Weights of a small mixture-of-experts language model, trained from scratch on English Wikipedia: width 160, a softmax router.
Below are experts of layer 5 (counted from 0) of a mixture-of-experts language model. Rows are named router (the router's row for the expert), up (a neuron's input weights, with its number) and show model dimensions 120-159. Each number is 500 + 50 x the weight over its row's rms, rounded and kept within 0 to 999. Numbers have three digits each.
Before each expert's rows: a language model's description of what the expert responds to. This comes from a sample of Wikipedia text that the model never trained on.

# expert 16
It responds to: Middle or final pieces of proper names and other words, often in tables or coordinates, such as Wol-st-enholme, Newf-ound-land, Len-g-th.
router:549518454384544473494450540511523529507561482498482438567434530446446505476499447506544423538442528508468478415487524424
up0:524523455528516518575498495507417521549547496523508455502488417470438505458498465543496442472416596543615531481467500537
up1:502445490530576435482520463486484458526457568496567522453439504481535606518412443493584491518490399492562429531441419463
up2:460515499487518392581471520461541421526496483474566420536516495564570448463497481505510556529521435561430560535508423471
up3:390520585419417501480495462494469490517523492489470432562526521447567571529407495474553442529442407398582533518486465479
up4:500521525477486450577572407458522465452516470536517491493443560487497541442541501454489518435596411463454476415510480468
up5:443528471383541519466506441483538490509482524443441533373599532514542572405471587390556586428509583509653534514394565530
up6:492517519470501485515495557493393433482427427540495480505441529385478447472540486382440431413505474480509497426543427464
up7:539514563479534525572587591533523445488391556508491423463584548518448540537620493483555536474484545444502465471453422527
up8:435454441511611430593545479517482484402516493423518468527417525427519506495541404488485531497549515519522521515533538494
up9:553576515512416476507512509563477460516464515502494385501609497532509458498551500464578459551526409445460451503536640539
up10:580462462440606513520530543478430551457524519553478500517479582420425461469445397545554476540495484509531524444542589564
up11:534435537482529434476485504568605514441554457485502459437522524500552448406444469465526518461523441514492532498404431483
up12:532389449538469437581482542397546399471509480558501464545346622599534495566431515511521422520464452498546520488430479528
up13:473540481519532530533485481491477488520510532436517524468572352551494450578549530522461518512494539385457580506499479520
up14:502514415431409459535514486471581529486528559451521503464473569482545554497498495538587546540511518493481560472497533471
up15:413570478607543413508538483467523520486525510568525423580501519535424465441473493506501492531479474565477521576473509500
up16:571540550488538483550494560502537471502465536450387507577511501430541503493473561550539493419475523539537518370513399426
up17:584590576575560459463468601522443457465491453462482510488510493495544538500526468531605571404451481518487547576516511521
up18:465491507467520544521619536514518455459384473503520553603485499518502468469546526505563444503530469568654515503453475412
up19:561406572557465378576535464496481444454483497508493525586519542457423565497493541474552449480531480483362537476535445530
up20:551503547436507571544549476503512473495534538474479426479472559533509550512540496489490515508464578609471486550436570503
up21:524447385521470406448474496611381448490501465561475493562512561472522426450451533601449494555549446436488464450449476429
up22:470537479488445415523569613470549459435472578602541442491588473424493465438438491473620488498550496567546490444455467533
up23:405508522455448562578556546533534487485453428490508584506509414498513477534547462489478520508509449605489492531398472541
up24:493512515511497474532507536563544426625525411475579570478588523483449551458629482500512521480438470520563577486595517475
up25:496457548395498516606516489541487465479539521526524467475459481491535403442464496528489509524441417576452452473542534515
up26:543444534619526472555491444462505485453463515596451523520415533511450492469553543553544562437483470494501462450478493508
up27:532539541460476549401483511477551577473432518577566471490481536437534531553457519509568528465519479513515407427421455510
up28:567474524505513507517530537563483569470539488496527489406478479478462565547478591524506521446539474484576524539460500399
up29:514510548500420427490518526514368422548545362570423475502521356509496529590486411436580462576512482476502489551468515531
up30:437445490455579431531448600448474504475545432451473480500535542459549500550538481457538574497475416446561476491422528508
up31:473508533446456475511503553584408499466557496570455482486536569422552567473584451463461458522515451522575611511606504483
up32:462479551477540443458488453488487468545555403550535451518517494516410524467507413583478555490477578538531558469463436489
up33:512546503445464467553491487457517471493510519559524542515530558524545463472563408408565537530538533561540570364491502538
up34:522556459506493404515464452481440435519372478562482631539560492486531467537408461453488497560556586502443531501496531425
up35:474506489558553486511579435487495510459506455535338495420548503551403513472517471511560398473524559448640455594519504535
up36:571507414390576466437538512495477501469422570508506475501523497478562600410423513530445479502556409534617470577440454615
up37:474534461589438473490581524540523466458548489497464450391542496496470655548545535522498601433475476476539451479629523420
up38:511498488522410438457492435483497341546514416528434492482453453530541491583498531659560532556427525466517391460415461480
up39:378528500559541513527525430535482550486477482496559543506484573474473555505493537427513578508536487471460477537485508451
up40:490475507423597459537517456429490474464503516525494490414392489518501457569492420532467503548599562456516527607517512504
up41:543530460459552484410574472541454529587470454533547519568445537541616518584601515430549500573568467447527525458489420500
up42:481489522629488498455529482491501547468637547539434464479471466560522500547519463570555445482426523552526501414590487544
up43:578488430457504483641476494490557473483496547564552545470487520477504545447545424510495505497469506559419497442576489532
up44:491485552553474493502447455454497560437478544373430420415446489607505482533417484440536516455527357493467449419519440523
up45:531538518455514465624507609406473503526450508473463465552596465543489538510585568504502497584472522586599525533465482534
up46:467526575535404537514498594554464483521499453499515419475474496491564426495499528573496540514563503486477463546584529604
up47:493560545472390446519565441503578449504549548477514615448584466427494568504478543443492478548528454452511469377492505607
up48:516495538504468504457448432550452540574479464556518487552453532504490454527522487542460501442558491454547536504498522426
up49:364496576568509485564479521582528499527503460562508507527498471438546554531453570473498428559575548529464458466463430515
up50:527517526421538458461442466486480481495512530507459473488590376522542450475493499535472463445454468467430495460493590451
up51:477590465495514502487441467568478524456522560548447385539458429493567538400500590449480449538517565512556533488508420543
up52:472616520511445386538428520547485459480542465477433456432492541526500484536469612540474560437504563517490529510489544553
up53:515512508470503530565551429526482559493583454484469578512536429575434523531529539650559508489509626525493498505418491543
up54:423440513578498463521526574515495541538530536470535500467482395471518594558454424453433467508497459526516477457428535506
up55:627522521470473480405472530513492498471507537407512516481426531493502393551561441525535535554521436530507527528478456386
up56:373469471525562457492513500538484499562466555505457535480569506447617486484504526527538483504539499508624453565539477484
up57:481601505537421451443551487544479569435458508524512492449421533527487554456527477528511524436480444424504467484413506492
up58:490483462409574473563468510443405496519458427484516507475414536446538557492532533533511473481584553512523463351467512604
up59:520514494418588536462492510563498505490480538518525512482545623461506531520538639511572494538606443455512394515486511574
up60:486549489419452585547549539496410465450542542516449459520538469524567502576470524514517532468484513475570516564489478509
up61:445451492505505444482505452513406535517425377596452501549479471465514536504461419533565572375493573513532471471509423429
up62:503490484502509485462517421490479394488454454532555489504470377486459479567591453560443437499500491407453475460491526516
up63:464623425448464461493628551561568481450519528471550560493526523492514527393547521472462502441505461438439449392484528621
up64:472501498538511496432509489422345459493542500518513611524455564370428499492449565476540444448474495511545420442398407510
up65:517539480561495509547552580544498529539481561506522550539430484463446498516391542514534462549512640496422479523451561493
up66:470467533561521465465499494433434577464591545423427487530492515465485476499505470462453538483516496457513465525513558553
up67:480459464609489488581469387575459560592560473498407462416479556362423410542494486430547471431516466597579510489515543492
up68:490540409530553428535451461438474486574498509554469542523476491521528505470471503480532534511510470506472398481487599490
up69:513483518595453444446450509521451474560474590514505551577455426497555534466519386448520514536460507590460529556457443446
up70:478517542421535420417471470585484369403470440534503591584432451483492483564499505574479575476462517476497427511572560524
up71:502535488468547468490542436494498492526508459473445504479476446445500481500462527421513434538504490529452591474431543553
up72:522522463539592523522593507480505440462499480429506499475453404501510492468507470456517437529479560541508490509540535528
up73:483500463446526384496406463503449520564600446459494418408480499406482471473529549501501502502486374473519435477468541519
up74:508508558481531541554465528518446397481505416486488527468420511395429543542449536542585568582513530451482593380511531496
up75:503513579500486361404503420486443476485510476451503462435510530545548485417509504492488502495405500507552496396469495477
up76:457408487436473444522556560517494449469467493512519442613502416503511445556513512465496536518565511497493535567529517505
up77:484455544444535438574456365488498433576459503399378477474449535549526568529526490514464575462541461587488431459530514471
up78:525498471527449489518481548519568460531563525473496489536470359439452397509490527515463475493443453559493364461499524476
up79:475628509450503440452465489521520522526630527552518543489482522526523590518556548541549556521524506595533403562395598447
up80:416576678544491426487537515595482484463463573474540555539568449482473474516530439468480438492509534544489530500482504529
up81:454512572508538511643425557575588540493433567526569503549524550434496555517493546435469518459401479454487409446412520511
up82:527583515505551445564459537554630561435631555486451489543526478478482478485435451431557432489431414520436476470498467462
up83:424603604490520389424501561495468455457587558585399490521492426485497444498485517501527455485497596539486488550505468501
up84:455585550495546503547571500579521465569425438509501611415575536555456413531492545506555437455505443522538453484452496551
up85:442508534441542519554530475488507466469471502480549525508455453507496464440556463446505529522453456476482507538514410461
up86:538511534511472352492557560528446569558438428530589436502452476522569576550538465536504428569515516517578443485486493487
up87:508420518492482422480523465518461517516587536480501561439535470469499568507580552504522402552519437519555607416420614525
up88:492536459417555482511542504440519442493422540557541486418415442497504458520414478553529528482480459493446495523473496498
up89:480499489529497380423463499561489456510469594348496514399434461475506398470575482537516529549560479463462600525458453439
up90:443507459538524460498456523535491557475459502472537506410577513490491518495571459509476470514469490494572458465446546417
up91:512363559527552494492551426429523559441624534511435537480550501574500501528514545467584500452486475442484508534546535482
up92:480432473520406475489418418498534530448501468459493462529513575518418449594602531612504502583477517473488535541565446471
up93:364641457543554488543516467379458512474510477510570565453534434497500502591482492497504522558522476548409527645441447517
up94:514484399539493432497483462423525506521371512536433508582421469453464522575449511505427596444537466456439465485477490536
up95:501450575505477459412576509448446465406622437506534506541458451463479608523604506501503431572543425527461559639496454581
up96:525506653509555513395495583475443468553523479505409467433569550342533510450506551500543510498579438527481504604461539475
up97:566498541515409524531552585579530491503462508549469485490500495458485551611499436476539446549491576584421511412501525606
up98:488498522508457453491519571523538494461492459463614515513457530396404474465459471471468575480516399482493409464492554435
up99:444508374492518523486544518572508461595492524532518466462502557492533492538452510518460522476570481469522528472414533584
up100:519523498556506475401580519496454446543505437443496473572502602447540535519483456474452441475479479474460502496502512590

# expert 45
It responds to: Second pieces like ol, ir, ur, or, il following an initial capital letter in names and words, as J-ol-ly, G-ir-l, Barth-ol-omew.
router:451476426560547529464470544436549559516521362560515470539478556521525539464422528571464499436456468550407574481511557443
up0:530443361465426538550520428527571497538467531475448490493541405551404506456511453469486460489600391458504550479508560570
up1:556550483529494451463509435397457510562493495571433443512482527527432566543537485659568493437486540549526486541471523516
up2:456526506467536472559495475466533428528558612520477487420516440496506618653594495522503537567483496528386531583561444533
up3:437621579481516469438516464478527560443513562566502388583476552516484432551553525495494473554565459535531606448439355592
up4:536483461513559412509537485577565462458508535558504560469463490396460588530499554525477507536400438548523505450516542485
up5:554451523393477466548509497472536463433403461514563454556496589502495463544492534500532441532502445492504478471477559494
up6:484448505417488434473455518514438523565447515544449355580493544490552540479483583562469557436519485504450547505458396525
up7:556603430548504429514522389421495423556537563562468523502504501536577533505494509515500497468535469534434546470499578474
up8:470459470466510569551489515412578506526485580536635471487451511469490526547531492496567552509428548550554488409518506555
up9:345531611458534483572596514482503410423534502488454443559525537459509436485478498498456408536551437513481471476418422428
up10:451529470455495488434484452501571541473435496472548529521462541470507505553527553476529535487405591493512449422470566512
up11:500537409506592544437515579493505544608503484486549502502481441442500595548551562570562509471487440527511457559481535536
up12:458516541513520490507600437637439551483511518446488534523463520482512467461580536415540498476436547590507481396430477489
up13:468567495538596463484505474419449586515413489486379515554493505464530538586529564524433437457373508506473499522499509574
up14:435490517493512524481536501429530518510485505543365511507471514490454539492514441568530505474536428498476553452443441493
up15:444667528507518545556453470549465441486488469555479494418569640535482580505530563600488483527521590558512458597463460475
up16:531543509510617509517550462527548544534454537425507467440567461521519483466522561475495482481471517573465559471501561622
up17:530499443542489460527574559439459408487541535505452432474603502601497581517487518558445468537461510488544576469495494477
up18:387481524527472459470465457527547517426571459556463550493455516480512572589501472595517443512459557590434530531413501679
up19:525552559493532438484553498426432532450579546503495445511517499614552488519480408506497647561598490555543460581448477494
up20:519466557450466442472469490411532502560502551527474497436489531460471486495497415446498534484428478415552501499521534584
up21:518595570516526437490471493518470485473405531483487528513431570507558561498490451485508512499548541471462489514371552495
up22:497570408567546430488557562450475410516421524459524502477522533403578580501431535452471419508510481633549551527518547540
up23:467448580613496478466516518656433581558500504536550484474410531547451507516519430444505515482495501535503554551540449452
up24:547537573488469522460551460520452543447495538558473500489500542458454487585501497515539574486488494502488463437487492598
up25:532520496509410447544535466498480431502548575564579498512517517529523492465426483493509415480584524506378515505487521572
up26:445559623550580397448562488445473381519500498582565478593511508458467478519495498574476572520589484533450499471451534470
up27:620423507538450534485450494487526492464499454506481456498550531481510613457438509478498481425448533463533410495455440432
up28:494546459546500499475516495491473481522469474521430477500447556480414475497536374475546485428602501454461546484544455478
up29:607507512458420467489491417515507417592462529464460424496531493508490402535459444522540454475466441617527455509578504570
up30:555500498491463435514512512520483491589531496454562485518551497492470572474550431465569626419509554471577463581468517467
up31:488493497345542375419466593498451534469511592478571491573526537504477419502509471468447438461420474491507506549500442432
up32:486573568487523536482507417467501609511493517515466492496436494510475526560510349484538550534551571535455537434495448549
up33:517530515518401548453404581535529509496458518475484474507489443554570491430587410458548549505512515539489486549486580618
up34:481530505396557409496581504560491519482421479575532400433488452499476436615473504589489562540566449497480450488454558536
up35:459474536447531506485460524567494470490560524456382545531340564506534436518454575518590465511470451445514595462558485501
up36:421489493551452540413517495479504446558489381472492575562529449403472511545495474539493517491448510539540545509436530545
up37:485656612522417534516470481504484500449526534472535398465449488461507482535478451498458520418502502473548444496471401545
up38:515460489491449453503447458452552488483590472536488595483587486426518484541495583503517446565515577571510507434465463517
up39:368445478492469544428557551442461480503519480520497505378595398513432523514583514468519485604525479494558476426495472509
up40:517393570525528494472420562536497583456554530467487506479434495521478468531512520567574553497500565484497483497479509516
up41:523475569565484430474458408619561478443488501434429573497459575534517562545437458423484527480475501435488486483444577493
up42:392481543443507475571525467436462440517562460524472534623561425487513504552425451510543365628475527478493482394520461472
up43:523536424488470466469416514489587477526401516449454560478503446446455493504513459463531517489426560538486531552515684650
up44:479428528561508467535576523386460456455456499468420551547415550484480478458487460563552522495472502484520501533441545514
up45:459439493499545568532472459567396490464450483477501451519511483564533501519442498501462531574462600451534529479553519405
up46:571406595486524476534490505656492483497488520431564392548572503468439510513553477587485568560469486559527491560529499470
up47:467503584483569556507398605519532582451502569519542446501514515449439523518430516536502506502498458439582448474552620595
up48:548509565529418499432481452557558505512441508507563522467493477453456491551494497540494571521507496527591497503486500451
up49:483441485565470580606408579556548578448430511546412497506442544568542582418531558455519435477512467546534520520519518474
up50:513511498536502542447540576543537398445517437471473500502481521463498433528526439505446516436505544487536532529525487445
up51:533481497473547501495473670495429478511506514475632559512527466566565535493429501579494462566562494566409514572452472462
up52:522470480474394540475508585402455464463600576448473457419554357471582572467524459579577464520407497432473523536538468461
up53:503566463509495489554512598557477543443472471476546475455489507503467594469451535435633477533568479491528471430456514527
up54:523453504591464397502484477465561517467522492374501508586436512453456495453576489575587533424531507465514483479531555445
up55:515551488504467503479445549387415466451470593508489546492471500479549492625467545492475447572479416531462391521580543410
up56:508466611427511466429448440505469619450544499437553485528512494503527498430483480606460469546573509488473475461575493482
up57:418553514480482438522642518592504548506454466590509548568419535374538539415549542537485461497468487459476594478503510541
up58:545482510483552397438501487480482490354460485558484569473402452452541473517435567560495451534501492491517478490458461541
up59:530537439449477489440590498628407519484538427470544498507481527496506524469506545473455474527614510508496465470549446488
up60:545522486491541469570500564527488420462509486440464405443491542551504560513463497583524495507515537498517428518528599518
up61:450469414577437447473554518535499461448513594543474464515434468514482545484460556468477463509410566537536495443401473533
up62:509477522479468485465533384409471413487508549469547527444507481502460564586428494504616520539546523437533508458564463492
up63:445548462416455447537421531506474484371587494510462451525469471482569464625614555475469461482538509496510453612475492517
up64:452511470471487480558501470490456505405500441516479564453504477519533450514551548459471655467417577574459425468521513436
up65:539553474438443478436606489486465526466393590538471529410465520402507524476480388616516505487455524445476484509484394527
up66:511523486514495371545406542545374466504504500486529542459395571463488526416445567498481454549515437493501543455427485529
up67:531571628630497469508520528413489521478475458472422607479396436525538590480464458427539500439635420515517429588452502496
up68:549558442534447521503449570488501416450580498450447534510491548530384448539475394477516562551495487538521453477417482537
up69:538509460574484512484575556497486478521457465439574522525481394567520534524605430434500442499547414493447566500504597510
up70:560496496432513484486534542506506529533514526450580430500412496548553534489448495585554473452504458542548571519542493512
up71:413521528582432522483481507440534485500516446452577490448527590521357463527519527520509587545483455468598451567492553445
up72:591495415460484483510596501572475536462525496531477489483483435495573543539465475503477437514541371493496561515528438485
up73:483505526494485465509532525488432495544522508417453511487471507383484544503435442476540485486537518434347606439499541534
up74:415427495480502423480415497497538521475495646468468463596525478478508396535472531585554524407457495567571545513462436460
up75:528496509609539424507426449533527478505416545511466521393513547487487513499511477471502481510540484503540529451493521433
up76:436582369488524441505521423575455484499497518493574497551468480540571517561418539554492501481486459589471467381494502419
up77:478510502470385568483548475531517520485457483557519598522586495438530480439510491541478417511561470461515448479513393522
up78:570438547492515504605448574575493526456495459490555488539575507548464506532537498547528482476524437450500571455598382503
up79:550509503486537493508579511481463465497536514495559416460517393544458494539645492544426470557510524552391558513489437497
up80:461495503442553396455514484479446483529468493498415451486420515534550537563467561571502493516569503431463542450582549470
up81:488422566459443399575541478399581467454462594517477451422491365519507491461496542467444485455502429536552414540504508505
up82:460493486524562536506508525487546454490559552549525419555501489540495528543417599489515550534479582462497517531520479516
up83:547546496486568415550478541443469552524491467540565428518541442553494514490562508562571503608465489547482528421534547503
up84:520484532619499519516427556477499533445496479514513420433484444532590491508489559547524535401484434590555402508478496443
up85:560452515434381511497493638588467462531532569501586565549523452537526564507524527407524438512502504565559543574617486499
up86:611561553424534533564479482456456460457502540572558463443626482576507511618573531547443455501449461443556554554532483561
up87:503527468499459552485482498451510566507518497602493466456586444440467450380489494478539505525476581543397481498592493630
up88:511453471505502510554476536514500526570519511476487513561511429514470466492406557512478552394458525499482490509452462513
up89:537507513525567460521581458528471556471461546574481465495491498424586443421461503482600522525562630541482503495497449456
up90:484593446532398480493456499416482521401520481505564441449527474488438487494521510503468458452504482529490537505630473557
up91:366476580536482455490471512594377456455483524458615576543463529515386452470533500536479490551504428492513528486550406518
up92:470480447489522434523403573501493497488513543586574537531496446483527484512569480442462474490514513534525415408492510414
up93:496509506501564479595463498533542521502500569521528543507478480531519533559517471396550512494481413432421483472605511559
up94:487555486527512458461565503469430482403492476461567538555503581539510534587442522521524479608408528463586460548530583412
up95:530498499465455528625500483525532505519400487433496491532527449450436467455585422532474601501429531501505523598447507487
up96:583588488489496628462474582479533560453452425537577594453575395518516509531558430534608398431550556397505488549533549566
up97:536510500520489385480431530472493478494461513457416402546423478472474487484514529425504465449470575534450545520467539440
up98:491552512468411503444555555465532448545523427541527448486513487462509505544526496530611547588579496445496545469513558525
up99:462522504494443439567512515521447424450461432562471471507448483538512534554539485488537559591442481465406552468510598519
up100:560517483508446469460558505479478482534497475546405483473445525474556544470393570506545533394578492450409445573504510494

# expert 42
It responds to: Single consonants or clusters inside words, especially r and l, such as r in arbitration, Cathedral, Lawrence, plus wiki markup like =.
router:499584432469478539543521433523494577508529444458518555515514567506534502506565521532501477557503457491408387358441547478
up0:520432529445542527501473428604558524446394415539452416470439455465492460581407477544534416580460519477473465507402485541
up1:499452547550538453515494520492568520543472539435515548467449508437599558458557516510563498543479497531421547541528577526
up2:455445494479483521448450405601558496530423525464501581450584494500445524488433570505517423500428430506553505481463483518
up3:539530440444510420537493431479522472525504455476539452499511567519458474423367485450474516442545506610489509494568535544
up4:543542546442424455421569440501543452485505524581457545558486485513530610610558516500466417519439384462477538485558514427
up5:530414615506523572483455427475467470443624541568557589501519553470477545481499562496553499573446538508581494448490611508
up6:538444491494506435550443599403488433537531501496385466427510551471548401563495527387517499452476543502512447487445452447
up7:567581544474516572528410489528600515534566489440495473557519522490528612540495547422584410547566506540522500447378479513
up8:475556528572505506541501567488535508468573464471395458424481473497565547466502510489462470543463567451451476518485455491
up9:465452502515448539566527564573461519530429499576480497443436485523523499482503554419511390569431558453404536514518482576
up10:453474480440587542502544558494509539553564399578431544505517390416494532473523535483537496595586452458531480536453452519
up11:466456509534532532508535497511528400505481540378495445387472454500574533405539499420543508449509473543503444429500490550
up12:482539479418565537528477417447381464457514511428481450467433431468474483449522457526553524447473550489610579437465492480
up13:495471536557486481579531442381456602455491449435455494457533480486489564578486547493515474589533505469513461526443469488
up14:475587459407498491420436520470613495521528495482602534510519496496512394578526437557502485491467534490491449415488475632
up15:565578505453494442490501447470539451490405479523486529494557430552621435563500458432573439558532429607470521565532598536
up16:476459473500521365535443572564484558532411497614538525464586503530596527549533480464512473457495429445499573489479494552
up17:472487497420507466477526481491518477534575479503568503331548523455431563528478501496560553541515493467507550456520380449
up18:501562516424474484444517483470452518561483435530505445448533515555456459594547395403411532482460548500552586403486504562
up19:514434470481518451486494532519500506507473511544499497484485471503387512422491575517537430613575534432484532554609542520
up20:528571409485449411530446519487517486423539470480517538514511498535464441507375432418500586600442512417528479491520645519
up21:321462465471474472460513448488474535419551552554539477518466527519589506432598567579510416556497482470455468468488470478
up22:539571474540497518452488563489522437423491452592471465468601510415543576541462583475545510444451500521464543535490490529
up23:480537535590415517527467585421453499508393469502545508471413442502540473578518467460529468478480382470500543515433545494
up24:353494565434533463497419424500465451549479473496492495505555571552511460485478486524513487547501476415564528538557463513
up25:468539420513575577400421535492449535572471559524511387528461419496551588497575591515538484484535474543482526553448463515
up26:440468495512536611501577505517483500475496452429497418579465557410476520576466484374524442508550488544610440509442537506
up27:470524475409514437564577518476486369526490562497487453519419600466570579559497509537480470443511449386549457565540465556
up28:482577555566510516596520506436452442451532448476504432432536530573444475487538503442432565454466400377494466605468539503
up29:456463433487538455561432486540512481464593498457547598484492558545487533564488409493512580600473503544390572573482568467
up30:471546479494500491473447465445507478571443431439588496495538446597525549521604444526382538550534510486504453481503494545
up31:551532537524490496517550490485519529487532550487475493585517482567539627372490521416466544516509518424607490526488447569
up32:438543430583472553485475517540489580424533610448506488501518519570515530455515472554498510532474495575457455522523453668
up33:447484494563660520544515409480499563535587531503545500503521507424591498552480454461429465482425471570548574479465472496
up34:384528527485437533432427453503567488541505484466492513504485547500388537547600489508575535454514519509541520483520523461
up35:507500485456505455487524519523424566484514454508631575564454483520519465487502485467447502544457458442395485408499468458
up36:564536451492558567518477477459495465492466521489491492519453609524527499474541502460552524545562571435473508451451559539
up37:516451503428464487473478440518446480512573532519495439461522503454590463614568513546579474455496468535426411526531530501
up38:572528508493424515476486467537514584459523578509519494470413523494418473498454520466498500460406404473477519536479525575
up39:503518395554533470596540467525496383511447548423526410517550493551500469481561478489537605544433524579501495359548466548
up40:467554538460588481511466474437443439402437539514508466429536415557500507497540435497506456421512503453482450608441369514
up41:447580564460612354555509506507527503497426495533404470569508494522541426475522478392442525584509575537460544468464595464
up42:581470575515445439460448436563541521505441483444407536524591445496533550525475523494585505482537549533482534505528430460
up43:435523557512624500545497511569478649451478497526531461482464460508426532479564432570521560514486529541556503580534539429
up44:522487427496478473462488448441496476551490475583540485522497532464529578460502562477563637454489513486550534572477513519
up45:568496528431539416517460540517653462548440552531494487502525444532552455456460451491582529472604455430486543461536434602
up46:586526463489466476562518468463540458547520471510469454497410542454511477601596544535436453405563543492536536454471527441
up47:418447673481502482601492482470558522451481530507421521492497482511454541430582583618361451472426458527505485456532482467
up48:527446481499556529520533559550475481472555480436392444508513448491497517536457601527485484556478493394543543506434413569
up49:478535498453520420527473497460419485508413499496565521529548516504557573523430438430457466509475487630472561490456520450
up50:625588487573593435543474527516381417481515543574443455572458514442570488536438579530442449553461497484562550451469488369
up51:525457469496395595586472516477461472534453495569438416477450491512440427436459421521506559572564562443503514475457471489
up52:507582399466512483541532475539442469576552451445523527531586427633557519600520526400544485544423463460423518566405494503
up53:516453530356487436464473615421482455486444469454459462531488506431552524484451543493536487509412525453519474451437619427
up54:470566466437512401458522382515429467509495565487399481544478544481482419429580424521482541479503449558549489503481458501
up55:530490503483482407482568442561426535483417517505535493500475467451517469507429472487508416438498496530450525436479551444
up56:511608506435481469520439432506454437442457553522456533438487529500451543561545467411635471488484450417603503432567462497
up57:430531530484538494537548535597483434467534589514392456476470573505487451593458492498525460534499432490551441622543440466
up58:487571478443450452520553436400356496413538475509550454416506499451497569494582511444474516471485501457539485482453489585
up59:424471563465558453490492588489551516522463421544598542552535516406502589541568440454445575460524522538497528562454494505
up60:582600462477535572556466573551460453525516415563521590557431471448462539456468517487546475432503598457590505466497448521
up61:499473543499569461468495493440447444460450455398499548501510507458468626453481440440513518489544521488491409487444565597
up62:468488507443550522475461531356462563473602524526542478409469551473577579485432532524585401500483604596446528483398482518
up63:532483583514451471501514527546581419456580469488434486470482437461422523461545485621535551446484488559542462554444563620
up64:470424499490542479573486548531442493584515510581496417514492455445485460464468491555519508485525527491491421478503533507
up65:483602463450490558531449458529505509485534467470375481406580529503503554579597527432497589604415509509553466491457562533
up66:486569494444469474559537517535501421401545411491475560422497499440587495463473544410431485525547502514536499487478497499
up67:429591451533558442523499582538479503470560534573457468463478408541521568446555438581601572494560545529509564536458445529
up68:494435488517492472522545400503430448477442588563453498477587444433556516518467489395508497446474479430452518524526465508
up69:496510487462450477472573548565425503411485463464438498447425457507438506439447512449535475415507467514500463510533487492
up70:417471512402527455498498523508525447518451534552483569438565481455542499561420505459547571500441488494489489481577568541
up71:471518492462416449484532520494431432532523542487444442449540385466476521481513494543561545435548418509481458497505496562
up72:534441552403509475592517547576571550438523512438549372471473469586488507493493481418488465498517439474547483469535442498
up73:480584491559536534509512479474487544387461508494499508443489498487546559514544452401556539562416524512506458520422486452
up74:454468460479441471514488612530469536429435485541501610565495515425544435458522559476539425544506548460521539535524449487
up75:557555550544505536583411509478540504621562541500562507461397336457481456466509552480466508587447429481515505444399451488
up76:431537543536616530533618516504438457441518484462414450524473582438439493509530528528511594519488548577567534444433396441
up77:498506426517530421509526474440495395472563547433454550516476474485461563567401600491453499498558601527442465444462558551
up78:549561502449517456478523534586479455481449541527442487497516402460496495548574497493562504538397486516468479551422599483
up79:552477538471543555596535525518484534455465476575506465499539533423456581409467554473559545495469537486547439432501584516
up80:558553507475436511548524474509371479408506498468487450464392492438477524567495455505586492495456501548503527517445515416
up81:546372419590434406424514352492508424480533552436441511453541494470486531486500525462629447568504526447568488601480509475
up82:444480559533530491504429482492466426456407551605538492562494566436528444497494511403513476555606473533459486566546520450
up83:558531511487471515552583539538413481644555546459461495475501505387471535489556562576537531462536512452571502526517486471
up84:524512473558473472433492511467471509468560501458582508452517488402482509462453531497509491466515489506532504500394492393
up85:437512438508592471542541457502503593438446464600599516512466397523435480515542537561545571441496417515538485417540544500
up86:480566546450411554549455528353517553554452508464441533487424488574559551524494447501525564550505555578450429457526522478
up87:551421470535472480459500529451448636501409501445485522486447498505502510544565572487409486509447513449477460544469608515
up88:332476535482512473457462495552402531426560461558461441475448470445461570498541465515464522477516573605494598448398523515
up89:515495490437509486393481429539440479526519535531435530621434524468481524550534541491498502543498473502479513548546386577
up90:541488487510508396445445515442544438569544525463525526520499503449547525467412503567508503496543539487627547471453422509
up91:505563460456595534462483560510500526533451510537498564470557410517570462515589456558520482597503452507465462387504479515
up92:472438503563549490505469464546513452488452534500458457531510486466524526498496503516543563468466489493495433422439460556
up93:440526552560504462483546608540455517519475428453517507552470473451558527424541547534457473458537494519430587526465559540
up94:474489623485545452340545390488547532569409586515598479463420428522472523523509495503595456524511501510480408506533529446
up95:543529411463477554508606495504516541514479575524519558506602552519518412546448502572496551606529474539515531537533541422
up96:492451478519432512510432476555566491586480552408437427433553479532453480475477433465522495622486519471506527513420521471
up97:487506542416554452545453519516482397527537524474461555538469488438447526562527456491449522610440466516448602486513480456
up98:508571467479573541484478576485489428494468432465559477460542462494529531591438435567454545585509609478458441479394416519
up99:418499484537489446484504431522424397522526462493491456510463580416505438529575515449519466568500402584520596491509398531
up100:566539526550491531414476494578524465510461559517591512526464541553425522531527577410564550494430526581492448520404473468